Below are experts of layer 15 (counted from 0) of a mixture-of-experts language model. Rows are named router (the router's row for the expert), gate (a neuron's input weights, with its number), up (a neuron's input weights, with its number) and show model dimensions 0-255. Each number is 50 + 15 x the weight over its row's rms, rounded and kept within 0 to 99.
Before each expert's rows: a language model's description of what the expert responds to; "mostly gets" lists some tokens that are sent to it at least half of the time. This comes from a sample of Wikipedia text that the model never trained on.

# expert 29
Copulas and role phrases in biographies and census text, such as he was, served as, became a, were 65 or older.
mostly gets: " He was", " he was", ", he was", " served as", " became a", " She was"
router:36 65 46 23 44 37 38 56 85 54 72 44 43 22 50 53 67 42 61 26 55 27 58 69 48 44 59 44 76 00 37 50 50 28 45 79 50 34 42 58 33 32 21 49 46 40 51 34 54 62 33 65 66 37 35 52 62 61 52 55 68 32 47 73 46 28 59 41 54 22 56 39 46 61 54 58 36 55 38 35 54 68 45 59 35 28 19 48 29 28 49 57 47 26 59 44 26 25 24 45 50 41 68 49 60 37 54 15 42 45 52 47 46 38 37 28 76 63 60 50 40 48 58 38 50 11 74 71 68 29 80 45 50 71 63 51 25 28 27 60 54 40 71 71 66 43 46 58 29 44 31 59 64 45 42 45 46 55 43 71 57 37 48 52 39 29 58 72 72 73 46 57 27 10 52 33 54 37 62 67 27 53 43 51 73 54 54 50 54 61 40 41 37 34 63 68 44 47 65 74 50 63 18 36 54 52 62 54 78 38 49 27 62 41 72 30 66 56 64 27 78 45 57 62 34 52 37 52 78 43 42 59 63 59 49 55 50 49 60 57 55 61 77 46 78 52 61 38 40 41 54 44 50 41 51 58
gate1:54 30 62 61 56 55 56 57 43 60 21 36 54 37 57 53 61 79 32 62 20 35 39 53 46 43 30 54 75 66 45 65 71 57 65 23 72 53 61 41 52 70 43 46 56 33 51 83 76 32 38 42 68 77 44 29 69 77 55 42 26 47 41 64 58 28 61 91 33 60 66 50 47 72 42 43 50 60 41 56 26 40 30 57 66 60 43 40 52 29 61 64 35 65 75 34 52 39 31 30 77 39 69 29 66 63 32 38 51 42 56 55 42 44 30 67 53 12 45 33 43 57 38 35 49 52 55 31 22 40 47 56 46 31 66 49 51 43 42 55 24 70 58 55 48 26 22 40 44 36 10 50 83 32 66 44 31 54 77 27 69 35 39 53 92 47 50 62 50 71 69 46 37 38 77 67 42 49 49 46 66 61 28 59 60 37 67 33 51 48 46 67 49 66 53 52 67 41 40 47 75 57 26 69 63 37 37 45 47 44 65 37 65 53 59 51 48 44 62 38 48 47 51 52 78 73 76 34 65 56 30 49 54 68 51 56 25 41 60 55 32 27 45 26 55 55 59 36 40 55 45 62 64 41 27 36
up1:34 48 67 79 37 52 60 65 50 64 40 65 69 29 55 49 46 36 49 49 37 49 45 56 67 65 47 45 67 58 52 58 44 48 55 64 55 54 34 53 53 44 30 40 50 38 42 52 56 27 47 44 21 58 49 50 23 69 28 74 51 75 46 50 67 39 41 43 58 49 34 26 63 90 59 45 60 67 37 56 61 60 59 77 48 31 39 68 35 38 48 36 61 65 84 47 60 49 41 40 47 25 30 82 30 22 23 42 35 64 61 66 72 32 54 45 24 49 61 75 57 78 63 37 69 49 51 94 62 48 64 35 86 87 37 57 53 72 54 32 20 20 25 68 35 51 43 50 58 59 46 60 69 49 40 45 63 47 41 64 38 56 55 75 38 54 78 51 59 70 37 42 42 55 49 38 46 64 67 68 57 30 42 67 60 51 96 28 49 65 35 63 48 82 46 68 38 48 35 65 47 45 57 63 53 52 30 64 60 72 52 52 52 52 30 59 26 70 52 66 23 48 38 56 38 46 49 43 51 14 55 36 37 55 32 59 20 63 40 64 43 46 37 55 60 30 48 35 39 73 39 44 31 36 37 35
gate2:42 71 54 65 71 60 48 34 33 63 70 25 32 43 67 51 64 46 48 32 52 46 71 85 52 48 50 23 45 84 51 58 78 61 42 48 48 30 63 27 66 58 54 48 65 55 73 56 59 42 21 30 53 48 51 37 61 66 49 37 39 39 17 64 44 45 32 44 80 33 49 41 52 32 62 62 51 65 36 35 29 47 43 37 45 76 41 45 37 30 65 42 80 49 41 75 40 53 41 71 53 40 62 47 44 81 40 40 40 53 41 29 41 58 63 87 74 62 37 52 37 57 32 40 86 76 77 40 70 40 62 64 28 23 60 61 46 63 40 71 57 40 50 36 77 46 32 64 64 27 65 68 60 20 52 27 48 57 38 57 56 40 23 53 32 50 45 60 61 58 50 43 48 47 58 68 54 21 51 45 37 26 46 53 83 47 36 41 49 62 31 79 58 34 70 58 54 46 67 49 59 73 41 67 52 54 69 00 44 44 38 45 83 70 54 37 78 46 22 35 48 40 15 65 46 61 43 43 38 59 49 34 49 68 45 40 32 56 48 48 52 53 41 52 35 51 56 60 39 44 58 60 40 60 45 28
up2:36 92 22 47 49 61 51 52 66 58 52 66 44 39 73 49 66 61 64 33 26 43 51 48 56 58 50 59 31 77 13 59 42 29 38 84 62 36 71 39 56 46 56 44 77 39 36 78 83 68 52 54 60 67 62 36 46 50 59 69 54 41 62 68 40 61 36 27 57 30 36 79 64 18 89 60 51 66 39 40 60 67 67 62 54 40 61 56 30 55 63 52 61 77 20 64 45 72 69 41 66 30 45 46 82 56 63 46 54 61 48 22 65 61 37 54 52 53 55 52 73 23 34 40 75 35 54 49 53 65 34 60 51 41 35 61 38 48 43 34 37 54 43 34 36 56 36 46 53 43 43 58 28 38 30 51 34 26 59 50 70 58 69 35 29 58 38 39 61 82 55 40 39 48 47 51 50 31 56 72 24 57 36 57 49 42 76 53 27 64 61 65 89 34 58 46 70 56 59 17 54 54 74 59 59 55 43 36 34 76 62 57 47 88 61 49 82 61 35 36 41 41 66 36 62 23 30 46 61 50 44 47 30 72 40 55 51 47 42 60 44 62 50 52 41 61 58 70 36 45 54 55 68 62 58 63